From a checkpoint of a small mixture-of-experts model trained on Wikipedia.
Size: width 128, vocabulary 8192.
Experts: 12 experts in each of 14 layers, 128 SwiGLU neurons an expert, 2 picks a token.
Training: a variant of Muon for the experts, 526M tokens.
Below are experts of layer 5 (counted from 0) of a mixture-of-experts language model. Rows are named router (the router's row for the expert), gate (a neuron's input weights, with its number), up (a neuron's input weights, with its number), down (a neuron's output weights, with its number) and show model dimensions 0-63. Each number is 500 + 25 x the weight over its row's rms, rounded and kept within 0 to 999. Numbers have three digits each.
Before each expert's rows: "gets" lists some tokens that make up at least twice as much of what it gets as of all text; "raises" lists some tokens whose logits its average output raises strongly, later layers aside. This comes from a sample of Wikipedia text that the model never trained on. Tokens count by the router's weight.

# expert 0
gets: " in", "'", "ti", " In", "  ", "In"
raises: " the", " a", ","
router:505531445514507514472540454556511496517514509540501448507482500490503477492523521491535491530537486527478470490465496494460504506472505471501505516491467535495487484522493526501528476515547544
gate0:503478491525497514494505494482501532512470523487501471546429534492503508514464462507503516525552522454469443501486505483486499529501520509488473499506493531529502490547494510552515473510521550
up0:526476482531470496464509511489528505503490476520534518480460497541490501528502497498501494460461466507524575459501502487493499486472494505483499484501492451481525508478494508490467514493478482
down0:477545495474551504518501507514519519458544507499502514504496576495496499508509533528496517524574505528549507505452541505500500532477468493510520504497511489477476486519501528507461457491455479
gate1:516465480528576511512533481466454491501474545530484457530548552547492511502489521489488495481546505507493486484490523505500528505492486491556520525501512505532525503560465490446499535512449492
up1:490488511480487502486519532503526492480478523534478525511504520490473498455471520488497480495473469516545527488497478483486489506454500532451435460515493511554513472468516556513470509546507486
down1:487513490531509469446470484517489500481488480503477477510487467510498526530494505484480499428500526483479475480501496490517493492496481498501461499509563499491474574494456506513518482503496517
gate2:495564493464518461506487471578500516494480506490510502490472507470572506493475541521492493525536482472506540511470501479493478522508475481528501519518552493478471477465489501514512509528502506
up2:508494553500487462532490404482539499474463478526442492514504495504482509511505545484511537519470508487522489476496492492499538514499498478533476531512499505480501441477496486499513485512505497
down2:520532507488510477465494471491524518529478531524514471488472446511451548489474509474473462501444463457528519480468503531481452496491472486479498497516466469499479491481458502505446536498497494
gate3:528526524480514492481491481554479496526474528545492513494499519466541502498518450497523488524487485494560505456486496499470496483475513496496493526481489474469545475468494533528501468498540485
up3:540502503457486535478493489481514469517479492483515494523515500488538503537516507505467480498502498525474540509476473532531482523457466522465480496492524510463523527550499504521527488488497567
down3:511446515482497531473509517567482423571485458526496495502473503489514514477511501440519496498482489494500503489528504475492503482543493481467498452452487509510526552512498474506538509508498522
gate4:517503490493525501516514484512515479496493500512482537511490541505491535534502487511515491511476482483475493492479462479459528511517470514520506550508493482457500576516532477485507456547478503
up4:530478531544487490490570473513489494483489511467464536479517556500541530483530522531513482495543461495525506479480533492487493516527509493495496496527482506514500517493555524497512509465524480
down4:531475525492498506457494545551480464516484528480477508499485512480480509526491487468456476530503515487524485494499495524523466517488514537482529481493465520533509504498541536522474466473481471
gate5:507500535515529541494518477503495510488457509496510467459543533506509479512509507528514462497508498469531532465492514495450479530523510477548560488479557511517487516494490479503524477515485499
up5:451493527501526529471499475499512502538490510499497474476528516511519510539504508458470517519520477500451529512486534494443493515543520484543541466505543490501530497486504479529510502515498516
down5:474511509510523515490493509486486518511486524505507485470533518486503491540525485518526503517472468478479529520513499527456510500519503482543497496473501498463530501463519499507511521501503523
gate6:493511463472487506442491485498510508502511479463523500467507501490544488484520467522502501520520531465481469484456481516500535511523527475487476524483452534488503451503467505487532482513534482
up6:490445513503503495495514525514499480520535447518513465449506492492499527512507561447495535494518509527516484477477484496533500491485511502498481515484513479489584442481482509527514510501512488
down6:515474520481447503479548473514533507521482532508528499473500476531498460487544521468468488520483498498508518492490515510457474476484471493534489497480549509504481547495510466530488470537507482
gate7:492488506533508520487485488509511485520495515525526510521499477510464518506480504508491481471503463528503541495449507520451520529442503472493481535516499563524504535506513495502536519508468555
up7:493480497494536481486531487488537516529513533484487497468497453478519494532457501483500472489529511511505469488468491502474475516488576462505511511482506533507550487509483512515502477528485485
down7:470484499475516495532494474544461507485473503518521509525480538500522511482532527486512467509495461505457484472515533529538537446555484482503512525483526549471489514498544517505509512536467499
gate8:490504514532515504479515463511494468489487491517508490467470531527475503468461486512542502516504485499503501523480555512475510518503484523490503535461524539551461509495519476548476486549550520
up8:526531537507525481534498496490502493483546493515465494516465494506532520481492503514527527486466463473502486485486452493437487483497521505499539491516493436484531511532482519501455491510525473
down8:504465501510490510493510522535485498496476531511512465494491481472501491508530510468452510535488479507507501485492500452471505533508487480493513530471502516528515505498512485490552481479516492
gate9:492508494482493483508510507479423573475479538497441510500465492524526519492509535531501505481499517475510527521486528491514476502524492537507506506477493543520548486508470509526501561506521542
up9:514503486482463546485518477459478481491480486545485475501488465510557505508464542498494452514518488472487524509483483517478483489491497458505489523517501518505516539480467545478515476511487500
down9:497531480441464482500540479485505511504497467503466491509460432516486528475471511488516500512501512501469506476552472514509506516512496462454457544508482479498468482509483529541480505508513539
gate10:480491481489489459497524530477496459456531543525479442480455515504478442477493445504556507532478508505539474488512461488542480459521524487509492484510532538491529501510529478508513477537504500
up10:489514465517455474501483527508534533516515485516495521508472502451528512527540480461487482511540520486520531487485522505521508531482467473499479503496504535470493521515494507521551516479526489
down10:523496508492503508481487510455484543436487544517491509520507528497467502493504485493503471494510532480475516529494498546531550575520525507451533517508487501521495473478466493502528519496494448
gate11:535512497524523506491525516495500543553524490535531493469474525500504523510491503519572489511537496468488499539474528484440514511468516454519526508545491512471508506455558548504490465493511490
up11:504504496466469491490505511491524474481503470511534481513523521482534466530472448462496479498489518524506483555466533494520481517479543468494489484456518483486480526522521487521513509486492456
down11:529491452514519530451530507492469497488515502524489540521470505503477508534494535510516524540511530461456513481475521495492507470474495529506493535485492530476500531501587543487480476497505511
gate12:498550469484493468503541496519511503493489517522484514504518494472507468495537527504520496498519486497504537510530549477472516532453492478493497467509476512495509495487495512471567487501489475
up12:494503495496500514500504568496499483489501484460511462501493486478481483575443501527500483487486513477499516516533500528476468470493500509551473461466535548515521525494498478487527490495472528
down12:531542468536464441461484530538480472515510514516530541503534466536521480541492430476499518492535531510500530499478478455514506544509468487470475500473517530488520454505538502512498523520470512
gate13:497529541522493468467529509493506493500473440512532547462477525499492497499489456479533540534533500517497502524515488511555488499469530506511475545491482512519488488495505507526508481502508528
up13:511502527502509524468497531443546488493472492510485539541502475516505536491470485552487498568512530507507509491522506513539504461474501495499521525489460529490527518487524501487551452479487444
down13:487503525432461473535504539538513521487513504479479484463526532527470495490532473500470466483459484468512465548520501504515474541450517466456514473518475458497504481517529527478521508497533466
gate14:520524463532509496501503493537475477502482494499482464464467515540523451506499496505517505500514521507542488474442481518476482497472521521529521480520505479515503527492486474460541465516505517
up14:497501525538489477474567502537501535503511484554507526472536495458470550509456487501527546481510491505534511484483490498476498510481509528487501513474474472511512480554516523487514498520525476
down14:501467590537457493484512483512514503446510500521468498498555451493491522467496510477482473491462475526500481512499520512475524517510516461510509480504480521481477512491540472455507518511510549
gate15:528506495497509539483506499528520508531492495456451530447524464526521484502507481458515489458522552556502494474496501504533515491490489523523508511521514498498519502507462505500527497486517526
up15:513542480504501476513526514500447519486491463478508449506515526505498498478510505520489468522496533492484504525482474473465515473530506455512482494528471512513561500480490488493504483494510556
down15:515534513500500526486487495501477504536508527514528504465504533542502501529532505512522492534514475477504492496533421476491452528554454515505468494460509526488484532461546480518491530477513529
gate16:490545491505492503539505524539507527512496503511512485471503530535555489530527527465532508484510506529479493465461468485492541499531529503489477494523503509493495478505455499492517516525467519
up16:496474486486469480470499465486504511513539475506543454491510515498511515550520519454550468536490520503519466528491494495553506473515482502503531541480525475513512539500486509481476425501484502
down16:529555531528504513510516541542541414492475519505488500499527496511508521537518482518496501481494482491469521479521514477482515509537503504509490491513551490540472468481485466492557561501507487
gate17:532494487490501518511533460524561493512505516525503511488512518465499482566481533531477531501500505474508489508494485476448526539488498538518466505484488504483493494518502482489508488476534516
up17:483500485510496518535491489475487501506521504461514504467542470528542491475541511523469446464522474498488528486488484499489486467548498476522472504486496543476491481519518520512582502528514523
down17:486521455527469500552465515487489501536501456476495506520504506511517485505564476456472498503487494502501483487486516484489501485529519493498478535504485550523458503515539510529545504557494508
gate18:489502511533527545457514471487480542488509481507500498504487513491459518486514482507495447523560496497490511529482464508466534510484494480473473554510513553531543489516490479501490481532520500
up18:562493516463498508519463514498502509537485515481502484488465549488455481482485489503495509454440491514489496514560540460468483487512514475510455520533519508534506479487504545510480516505469505
down18:480516484491519488482526521445518505499499482512473517482530532487495512475453505496490527523471509512512499492477516510526504543525510544513495528501488487487497497502533483522532489513473489
gate19:489488514577513537456541502536489473496501513513470483462522502483500497506517483460525478469455522496487481511496505473517488533455448484513456524485501510515484471530515480533481486523466560
up19:493431523498534534505510486511488481501450481496476475477464527510454524527489491484502494522523551471515503522510480512471521468511465507475500507531506530528454494491513500548539462509456500
down19:526516516546497529471472518500488471525500518501491544539515492480505519513496485517492510498514491451509497454515538430460496511509606533507478515491515546528505525491463526499458442488497554
gate20:511540488531531506501525484495533503479445484470500441509532525502478511503504502509504492485518476524471476466520503471512510519514532460502488475510522524484537511498458476503534520570551530
up20:501472512501513531509555499491507521502461500498478472480488435538501511503540515484515431493477508509484516542493476486519534534522502496491504561532505445495493468517499468479525520479496525
down20:496479445548510488496513458483480490496506493479533500499485502419515499480540463460506472489485471505473476497499485514480495443508512525490484497466495496518486483488478471456533542520548491
gate21:514565506523488504519542482529537502514496481495496462473495492512496503472541527510528523490505480503473450481495463445448501467488431458483541505521499534492482484497501475478491489488462522
up21:535437519494526524469516531489510512527534496521485498506484491492516506493492486511565478508477537507509521505486485509525479491528503497530479481499525496528567435502497496517490514496504467
down21:488497472477518496525477504482502485486530498498525496497514483538456539485461521496502496476497517501501471471520504499542529466523497528514470504503486491499482508478480544495465459519507510

# expert 3
gets: " and", " to", " in", " of", " on", " with"
raises: " the", " a", " an"
router:497494526524472545453471489492482467461498493445527517488529518499480479465490495509481482472478475518506492486534452511555522486457519467547476486500509514491510569507483514533517462465519479
gate10:459492475469490512498461493490451458496516526485508535506516491540531477499529491499539509523488496492508496500513578495509501506470492482534480538471487510480460485493525467525508490503497533
up10:479488510528483506527509494474520524536509503471450491504502480470473525491480498516488502486522488513502486483509476542500478454508531538514530484504508476527481508548528542480444451533524491
down10:490506531511473473520502500500486512530438487503498450529483511493498468474499471486506498501501510456468483487514495493493484503496534483461503526509457474491491545505530496493469486492539453
gate11:482551479495486490512530555482501506483473516516543420486461473526488472553477522484497475495491516490523492561459503519503501498492537475507500494496490514487524516504476436516459493473500540
up11:485535521503485519541520454486481471499536518474459493489479508517515529474473523555460490490539541540507483477502465489497493503456514500419481526488472482495507483520497508497497519524457501
down11:526520500475431467502532507472500502528511503482484480473515497489486492467503478503521476460468526515507529493565529466477543508494522465440465491470477539516491510511512497487523538486423546
gate12:518493507477500512460497499516535479483528499505469498515592515486500484459462480481499531489483532486533514483526499526503545501498481507513557514477507498496515541437500541521498501496519475
up12:510495475504515506533521468490502469522462499513499532540510479508496529536511504491525469469546515538444509498532473516471499450472470482462496480475469494496469470504501511511497470501513506
down12:509507426481510485511486467504484526494496527488499528515514483497526509476507499518522456514492494468537492521518515472502514522479419538496447501485522478491477490482514536507539494493506509
gate13:506492479491510551422519524526458523497519543494500479499468494503511505480507476512530486500486485550521497459486500534513476481484484492496521512503497482488497505514473459456519487495535512
up13:521497478472562531539529499497492475525498476479470533513460522505483513530521509501488484496469536499524529518500467460459497537488463470474476495460508530482526487483519507451514514540495474
down13:513511485498480531488483487515516490503434527482499459511482494474529525491479484428544476549487465521490507529479454540470498503502457493475495509479513504458478495509486516479529486557476530
gate14:496499501504513536510526546511501518496505481474512545537532493521487487475502497498457514495458548510479516521516482463470502493474501461481498503457468502461509498518468497435494457505511474
up14:470529484500494479503520499513467455467498516535484497506506535512515500469473514476530474453466494508519502492514495446536538514465502498515540505487578506490465478476521424485485487490507513
down14:472489489457476507511500522493452534508468513496492469523502508494476508487505522481503525516526567521495534498502474491479477463482521476512502503482496475483491480523515441476519487494546472
gate15:529505543488535527495508505537521487450526509453500496496494502526515509481464543501455517519507463483547477505474462496541523517541460492505498503454492520524528525555487536531475514527481500
up15:485490479527508512477483501530504494492492483472500487541487454488523504523447517477511454443527542551489499515496482495519452507483507488487506524502527504556515492494477509532500486521474501
down15:512530542505511538538459535468502500498484548529460484535482535490475461503497456514489511493499511514515501531467492500480523533469507458540491470467454493476516476494493496502489515467473504
gate16:530502493515501521491504503525511471498529515464498473478510520469516498494527487502487478492501468526514513499506483533531489538514468474467563499501504504529522536505493532526502482531480495
up16:502477506484500491541490560487479490484502465528480502478516459516490457506473471538508495467527467505502520483522497528461504465534493505489530493506472482508516480562507546472513454505501502
down16:515534474515496487472513471498520499481506513511492506478496538487506546532507489488476503526517504507489485520492488458498429544505462524476525492498488496524487472407515479451499532506525533
gate17:458528470489550511451555515553473473484500491562551506493516514501492514559459498485503476471508527513468522469513530521496499492437498521488468502483506516479526490458530515541518497502514513
up17:510493558523499500481505477506513504474548521527492529547542539479501506507502496480492471480488526553507547508482523512514515505440506487513466457489522504510523484486528522531479516499490471
down17:514552476526519504510553523519484498530478538498498518540484477523498502468515546510495452495552535497508513475480525491517539542480506470513517474474503516512478522499542536505530497484512504
gate18:520522464481499463532497508511490471477522524506477484481496498498526468458491497486498492470503455511505504499524520510520527473457541500519500490488520518545509529479504501486493472476485541
up18:505546499476522514471509486509499485529528501527503510534500491491521513477470563488495499485477489532505490534488547434499531537487503506532550536480531454522502545498497463483479550476533495
down18:525473488494528508523461506473504455527469489475494479500513450480475484506483422544517504458531494506515520446515487476538485537502459529525521519522528494492525519480533540511510511487514447
gate19:492512536467472525459516459499465520505517515494514488538513513474488485501503545533531475462455495475510489500518511506578476522519491474472504507480526495485477481459490514482486476514565511
up19:454523493481489517470494527483483525517558519532485517503526510511451509517506527506497521493491531477472496523507477460500491526462505501494484429516481524496516474548511535514521515501495507
down19:500470499528514456534498493459505523505493507501490497473521532558521515515538484461504529514501551480479568502479491516510506504513481495536488515476523511480486475506480479467552513506454457
gate20:523556516559472497477486503464504562546511424464517499543542518545516498512481496520492517513504499488535470519519468508536500534505515517515455509528537469528492518531483474508480481479528507
up20:488463475464512527478515514445511529520518497503517534512506502544466520482521506496490488541543512507526504534504518502515498526495455519523473493462507547539475463527491503486493549490491481
down20:526512501495478509494476564537498504494497488543488523490555510480520497502472492490503475519448476467498497489500488514517504512518520521515460483525496469511505553493525504509481496545488540
gate21:508504495523480481466497466548508458504480505535511524480480533503558508492498493538519481540526561530495493533501512500489473493498493496511442488501456461501523499479520542511537433539537481
up21:529512503494522525534504513523444474459527554489541498531495501522473492536524480500488423509527482468477519542492492491527488522504485488517537472551495513484494534498516488526521522494529483
down21:486520466466528523500512467456455507477481511501456528478467535493509487505496507511524515481491492478502494492480507504503501507488438496541474529499455526483475509519493486525503495516464492
gate22:471558542480571485508474471491529480470497518527544493539517489497527485501484544530492528478510503502501513497500497501483479494451496483536512527522491522502507478519491489491520461512504474
up22:536493475512500491479494498528489503505534465464470437502498508519519506511495483514568516503480504508495465513482543496503495519512504500489534501462447501515478490478491518509447526508457574
down22:488542486525495493521468450534511479477499531507514530487457510491520484500489530480487476543527495532506538501519484462473538534524497511526466535453527508523490468494463481518521462500478494
gate23:464511497471480501459488523526488480521518474483444506502526508530494504499498480478526502484514496515519476490479505490570542498529441494546551503460536502507525536495495541494497485481520487
up23:565500532490458501470505489475509468483489460505509571475513500526545504488527499509509495471485448470505488517517469494499509543508504508503534525505490504531488509491534495503517503502431463
down23:496489503515419518501525453514499524479504501496472511487484515469495474479499483489475504507498482498495497494505499470498494480500537438466521513543512525495537454498497469503519505531508516
gate24:538489465487483511487450495520504473488536494508483555527491519476504462512473507522509475519487503523488477490522495473539444459507522472518469509469496469466526515539489520514499490523486490
up24:494531493506485454524521488492516526469475455461493498496511514496570501466465525501460506516487511478515494513469502482522493549520498494523519508539493467508480458490509448495441485499455489
down24:489494486500514484505493581510477464503495500517487501493503492454519499516515447521455493505566533506549516543490493492493530518448506484531524493502494509479461566481530538489485475506501460
gate25:475520467509499504486536479529472529470473467464516566473472476489511498482500485517555498522466483502505506495509492518533531491486476466537491484482556538513508530527504529535487511511519470
up25:464478541515469481506444543503538522433485513521513490501527484537476533516488493452474500522535520533491539478494471463509504498548487530478488471510491486516528517555509479518528491518516470
down25:504528534521498509523462532470558488489465542509505436498498493460517497469464515499493519509523511515531491507524532492512495491553502518434492529528481511485505497483497492478524508540500501
gate26:522502482510503525549504515508501495468475527456501484512554495503476522517468495485479476497485474452509503481485493498461503489489513477548474465516499482510501526508490507513466471484522474
up26:514529503531487505507499526530514488447499548509542489531476494505486444460488478530497504503458518506496521498545484502456521481502493517504533538562473498502478540485484505492508488443520500
down26:481499529537519489497515490453509500521531522506487500525466494484491502486518474528498487470528570520467557483485500492461469587487499528488473503515476498506438493503463467466519529497508494
gate27:514505476478517463487458518495496510526502506490487505496516471491504470494508516545511483494531489475542469500521503483518515463487466498516502458478518489541475462475496508486497460529481502
up27:453582498531514517533485495515484496523498517480506486511497476520457468448491514538531487488510548467512502490501452505502519469505492505513544506452528492493481494481526477517520501523450498
down27:488494515503497527499521466518520507500511519516518508488492493511500490531496500506486470499521481520487494498531502476527484499495506467480488524496442496469539472503500488504521526497476486
gate28:474495504530525494486487500549508526511494489463505494488488526496503496496499440486480520518542495523515466464521503551528516466507513477467532469535469512514542467499457537519472507477480516
up28:514544509507497530465491541540498516520442501486489530539544518483502521514454480494492481542498485517477493475509511524502499514490499471532500469484518509530489489477511536475474492485514523
down28:509491532556482527494516496526476512466519487504508498510506460496449469500524468511511504456535481524510457500489442475504519527473530480504453519473451482508492534491477512498485505490545509
gate29:514497509482524473479482490527488434503481502487528473486512519492526500495477499489493490512491529485418493520468527510555552499496488451498501506484483549506534515499521526563547495519527489
up29:477502486510518501501525529476492549488514502521544506546440541476496500530508489550477513494480515503467516483525495467492522561480534542492494506490549484523472484506502487507505446509527511
down29:514518500530496490522450510498476517480509467509437527509542464487516471502517506475511515532509524495520466536477531483511487449509526494549489526495489516487517505500499525513574509502475543
gate30:472497475508508514523494510478472524487462504504509504478531518542531492525497488465467506529468505494501508509481514520485522478527524485499533482529541501498551510499495534501512477455494536
up30:516463470515502469530483504474467482485505475496475490531492533477526501459491480522443482503488490533511482527554486492554535485496500488478428525518503477495517517498569502498495468501486488
down30:540491483493479503532473494523492490483490478492464486536450483505469543455494500469499494491504516532508498476477484494533486517491489531464473495525450500509523462507482533490517513474518509
gate31:447496487454509546493563456477439493471514503486557535493493477483481481501492481478536501501495484486512491511494515521495501500481473506508497511500532520458542551484517489481518549493494493
up31:527510513541520458449444514511529470502502531458493530485509475514520494498490506530503527485518488466486478515531427463511498490513487544487502494490497567497500514502500485533513523487490494
down31:519526532507508481460474496510520494494460515530512504517504516508493521492522520496521548490527478483502491544532515514481512511501503514475540506504510508481489534493547484490549427496504464

# expert 1
gets: "\n", "-", "\n\n", " (", "–", "."
raises: "|", "Population", "=", "German", "After", "During"
router:519516528533543504469459471481471561540517476470506459494514517443472500528451525464508533527478519502480532480541530509484468489510534462522495528483484523482473480445544498512526525536498499
gate42:507520461455516504465524464488448532553513452515490485485519458503528541511469507540499478524497533510527526483486484491505487499494460452484475463537477524521504522503489468501507521467488470
up42:511514490499470473489435498512524507482485469491449500537468492539524480461517518491505507523487493503502479509468521509464515529503543507468494483513525503474488522514503519514491491495493517
down42:486557444478480515461492495510503484531520472493500474444515513473478529509505525528485466515479484501518546549487470523488486518446499457492545527530485490481525534527519469505484515502492488
gate43:498507515535511492490525503504473547524477529507535488511495517497500503463456514511562477455508468541489503505567443518514540485478489504504495512502508494552502481577495514506509534537460520
up43:505484506544494475502525513532473527542514484510493516494504472524533546475476468531498461525533499529474484540514518519489548503490488546438510446511531476507528494531511514511544489487521499
down43:495496515486454485540473534509508491500542466520501517520518512545502473476567457535467491499550478528477490533468521504486515453525503502449528496534520515503523546512528499496493541444540476
gate44:484528521497463510506506494477506515490470495536494523483490496482503410536504512495488547543527485508519545522510496490507510507496498491552557481471511526506538470496483520491450513476489526
up44:514519560502513543495508502553475450527512539497476461534502515506514554505514499478520446484481498501497515471504481503517486478535529467486503506451529511523519484494535467498557523504465520
down44:496506477487527494527465498493484519482490499473500476517508503478492522497502537492510506490516519495541469502532498480487491486467531498472454510451464465457472493499518552499567520476506500
gate45:504503464472495503494484533551478519476523503557474492533520475492483512511555507531522504505480486491496538503520488533508448508486529489530497549490531527465513498503485478513535533533495518
up45:538468486488503463513508509473521502470478504470550518501494537487515495516519502481485485565451506447479498493491501496500525525438499484470496511532514502477497441508516485527500488505505460
down45:525465519497507542448447492509500506513491487529499492502495499480541489509521500447490476492443512520511506475485516534456496543523505479515547523497525501483505510485520534483483477499497527
gate46:522556563462517508513451469516513512479485520489459536528501525454509475490510548514506510487447493486512489475533520446506498503449527507524500545488494509503478503498506495503485480509515529
up46:462538485494508494509518537509503544504458511528474527512516487514530493465488503504519520475517480480482535477508490484511483539457520479484480527429547512524506444458516536530499463511506521
down46:447501520506471519455470478511517539542519503540510530493464499493505509505516473426487475467501517498489466489554519496515480522510508500525477502501456517499488501460476532503501496516476464
gate47:561513491518540517502523498493484496494457482502514483513496497458538445481482474481513487517529464544519500483493467512510507514492548471484500470469487512482497489479487478475477522514450509
up47:504512513487439493440484507498438507506530458500475466479499524521494521506503512508502444521537502503485518494459463541506484455489493535473467512489520510485545507447469534478457524447532498
down47:523465509487463453481485481476466510561472496506530492479499475480490519469523509549506491482479503466506497493464456479490514544521536511528514557479510479484526485503514508491489499488497468
gate48:516521468508516502542513490521435565501512491502533461498504494485518511533475512514483490474506520491542488468496501506494536507482494487503524571504512471498503488550527495493519510529456552
up48:516491507503499537504484509509501531478521522478539481486533517460540471431495437459481473513525528508518519496490477492519512475493492470465510471488462464498455487512504529472503476493492499
down48:494511509473499470465433510533497462480497445532494497489498501536496501464506526516526532545503520521528515504506514470547500520547508531546501512516471540515507536470511498495504505508499554
gate49:483538517515537519463481480476510513492488473523512457484528476469494462491489498558512461489516509510526513519518485522496475520517521498507470502477473501471502500487437526495488474479505480
up49:491506492491483507523506545523515465493542505551518494510495548533476519499539515510476488521538495498498552508473484480518530513504503519498530496513507509538541466504506475478499492495502483
down49:508501502487496467543515515505484491515489489516509495519545473550473512534531465463481462514437537500534447512478495514492540485510515512484502489522473501514540554524492513512433507506493516
gate50:504512511502501511495525545478469510470507500517484485479498508449526523525485467505539498494482535476528531523514515504511557495482531509477473496496505516530513497464508531501494514539599469
up50:546464489500531508526558500523525483505507478551510495517498531468500527490482490472489512564518478525494513500530490488505504515460490506512465520468493464502504493508502516479497496500543498
down50:493457512477521495513470480482490495457500501467499486505464516540515500518542494520488479488487489451497503492477464473495428566520511469486532455535485512503484491521474540531478513516481518
gate51:547527475515476517508491530531502507528496486479538477483480479467501509508503477497565491506488490523528507510497510499450515510554524492511524491474523473489486468489470510495502529552516435
up51:529499530518494477540476500494525545507483497493557514508481481508500517535498512469532509529515534483526482457456459552505494533532528546506480518498496506464506482484448495507524486490503512
down51:483488506510511522494509492512552499557525532462479490554524528432517470518502487499489483547532527517519477520503460499560508522534495492484516504514519512526525500484556497515499533482505493
gate52:499513496496571514539479470527520520532439519515502476494477472497477504546516498573506464495539496514555507525547494504525476536507509498500491559491504536526516506498503490507503502489481500
up52:512480464505494523468474504474504525501509554468519518560454530531482533481502455466510496504510516543515490518485519494508490469488478533472531481506494522501536525535451501519508516512491483
down52:494460474510514524490496479503583503498479512515515480502527508494505469507513494511502510479481469527560519523474523572525526502527538463481514482501502499519528485496500505480500458493496492
gate53:475499514451540476473512503497499511466488477490498472490527498525511542504466530509511537469491494508529506515519496507518498474476480470510532477474477518501509489520530444507454488552559553
up53:525476519541491504505460516485510501526470530538518531490554467485508458553520494527538458474528509480462514516531524518461533537509555494537541502470500536506510479524470537536516507479494467
down53:529539506480484503553499514501501464506483511486460482519479533481465514505485485492505491565509499505450499519518473495516499460477467525478477492482479522544465472485505527500453462520487510
gate54:472482497488483528500514505514515520517485518472514513459537530478504492490512505517496459466509491458508520500548462472481535499534508500514454496482497530452479513493480449516456455518506500
up54:480468541538506469484546512556528555523454538483518541472522508469530456526548499486496534471520509553459485485494472490459538454508476467485500505500495484494492490504510505522504529529539461
down54:503497493514434519485506506493478533519497488505506475527524482504485486514496486475487496501448498490538515522542479518496520472537502571536506528461506546501467526522430489505524540451503504
gate55:509525507519508489500453479485504541473471544473491491496509546499471544505542477491496519468502450532545485564549530501536471495523514503503506525513469516453510497534507521525493511491536483
up55:484521470502500442444485465480515489493427524501506494483492538508449514521534534489505550506464525472526502486507484526524450485489469516483530518482465500462545521496511529524526531514520515
down55:507522502535537500536505537505526491488455504483479535495484513498503486500498508496514560500487522475505482512480495544462492447508477455468529494556477505491547486477517502518539492497509468
gate56:495536483459525518492453472509502466533475521501502501516503463505510520551469505536521496506472498519483498512526513477469490513504545491512489553536525548466503475491502498497527485517526499
up56:491502461507523518501470448508510500511488505494525495493485512546510529516483505522525482521471467519522457483494519484512553541501523492558503501498504482509485505490501510508482514538492493
down56:557525476528520514478491525516479512510525484505470484529469501513528456521480512459502466490472476488462478479531525515535479474493447512519493455456513501508470483496522514560438498485477496
gate57:477565526492519539517514511503501501518497522464537497507556486469517480521481512543502510503473488493516462470441543545514513525459469521468525482523488517516480473511507447479509516533497511
up57:490452473486527440496478537456510529558515489471502555498488493503516528473501477500586536492491472527515475526498482512460474505479486502508504480522499533502548553526489483509501512465524503
down57:474488489491498536488527453531492492509505482477513532489483525523464497507418518493473492493499523480465438510508508446503561538489491472555467522512534458460505507509505505516481504516520528
gate58:523528507529536485471508498477444511471478470468556480484520537503494477547535505487516510468550552481516498473488480459462506476526524447496507516522513532447477527482437507484467518505470510
up58:469531500514514503526501448540508452510479465533478522539553507531518512504503508515534429471477508507488489530533458552536520520545522505517508499511486487482506501507478528508579556491524475
down58:498498496512514511537502489519537516535498506493495506493533548515519526470481524507485492490509467458518521483506537503488498498504451488445484489479472529489522501531472458504517508520522476
gate59:486502533493485503510468452522478550474469494492532484491506503537493475486545513496483482511540501489464493490465489509470516479472520529481472480519550484504486523503508505472526512535501493
up59:510524488528454545473474522494499501491453491498542493528515508482485492520516524471507510527469479487451509496499527539482540527496522497532446535509510474509499457535574526491506507536551529
down59:495506491514491487478500552494531575512504520522524532503537472485485555498479482486490479498509550466492495511499484552496528448488459501526462515513519478502515494532464468479519473507495535
gate60:505510505494490505500468494518470505522474463500481443459519488478497504485514505457485525504491502454502474516548515472503503484508492507542521479494489532531480524526548510475552498536523534
up60:466480510517542521474495484506514474481516523523519549479482494567491447463552488475475474484504497482452518512467521515472546512494480506491553497501546527493485502489470439514483490510483510
down60:506487478493472449501500537471462484482485528497520448464505497457519548516462490550471502533495517546496483531502513487514475484464522487454519522453482498513467477518481492541542526459496479
gate61:477531517472513507507480482492502480516470463486504476468508532508521482514517472465528540469476486491510513527504529480489430487507529467502535542500519453484511534498468457497548531537489547
up61:473532539442510503464534534535497497533509490484498465540505526512480520531504491530508505464499453531506486504489502517525510449485467506530514440475506464476463495491488512489469514468524479
down61:496542493500459526465516509455540469511504516517454478516520515490528453506491475482529527517519508516496543513474511496487495489498488495497538477497551504505499492466533512523498565506496501
gate62:466490502484543490523515522494516540495547502505517459519496508507475513549440502487495529457533446524500474471513512511455502500464525513513494517503572525498510507503488479463485520500467506
up62:513459488463505503497478506500526532487483528523496512488516495534459492509513510472500546486501500539506478525513521517488512479476512480463510525506477437478517442473456481486469444473478507
down62:464451519493488530513452522466490550498525555489530482504476565499446471509477504493495503521487512524478508473487486491523523502468493548485500473479528511492520499492512495518529471507437481
gate63:510538532523504507473498486473512521475480460507489481464515556473500519465479459520505501490494526519487463530542553485519536505508491492527529509477475499537478512503556471481524483536479511
up63:471505520472527499497502504505490482496500489454478468529482485495552465456525514505507529490524496489549525526498504516488502444513435499474524511468493506547449509530463531478563515550515525
down63:512516506513540471490494497506501510507503480522485550502512488518448512455439523502526492497471495479480461486507533454551540463478502555474478506497537495461503512501522535541515449490473481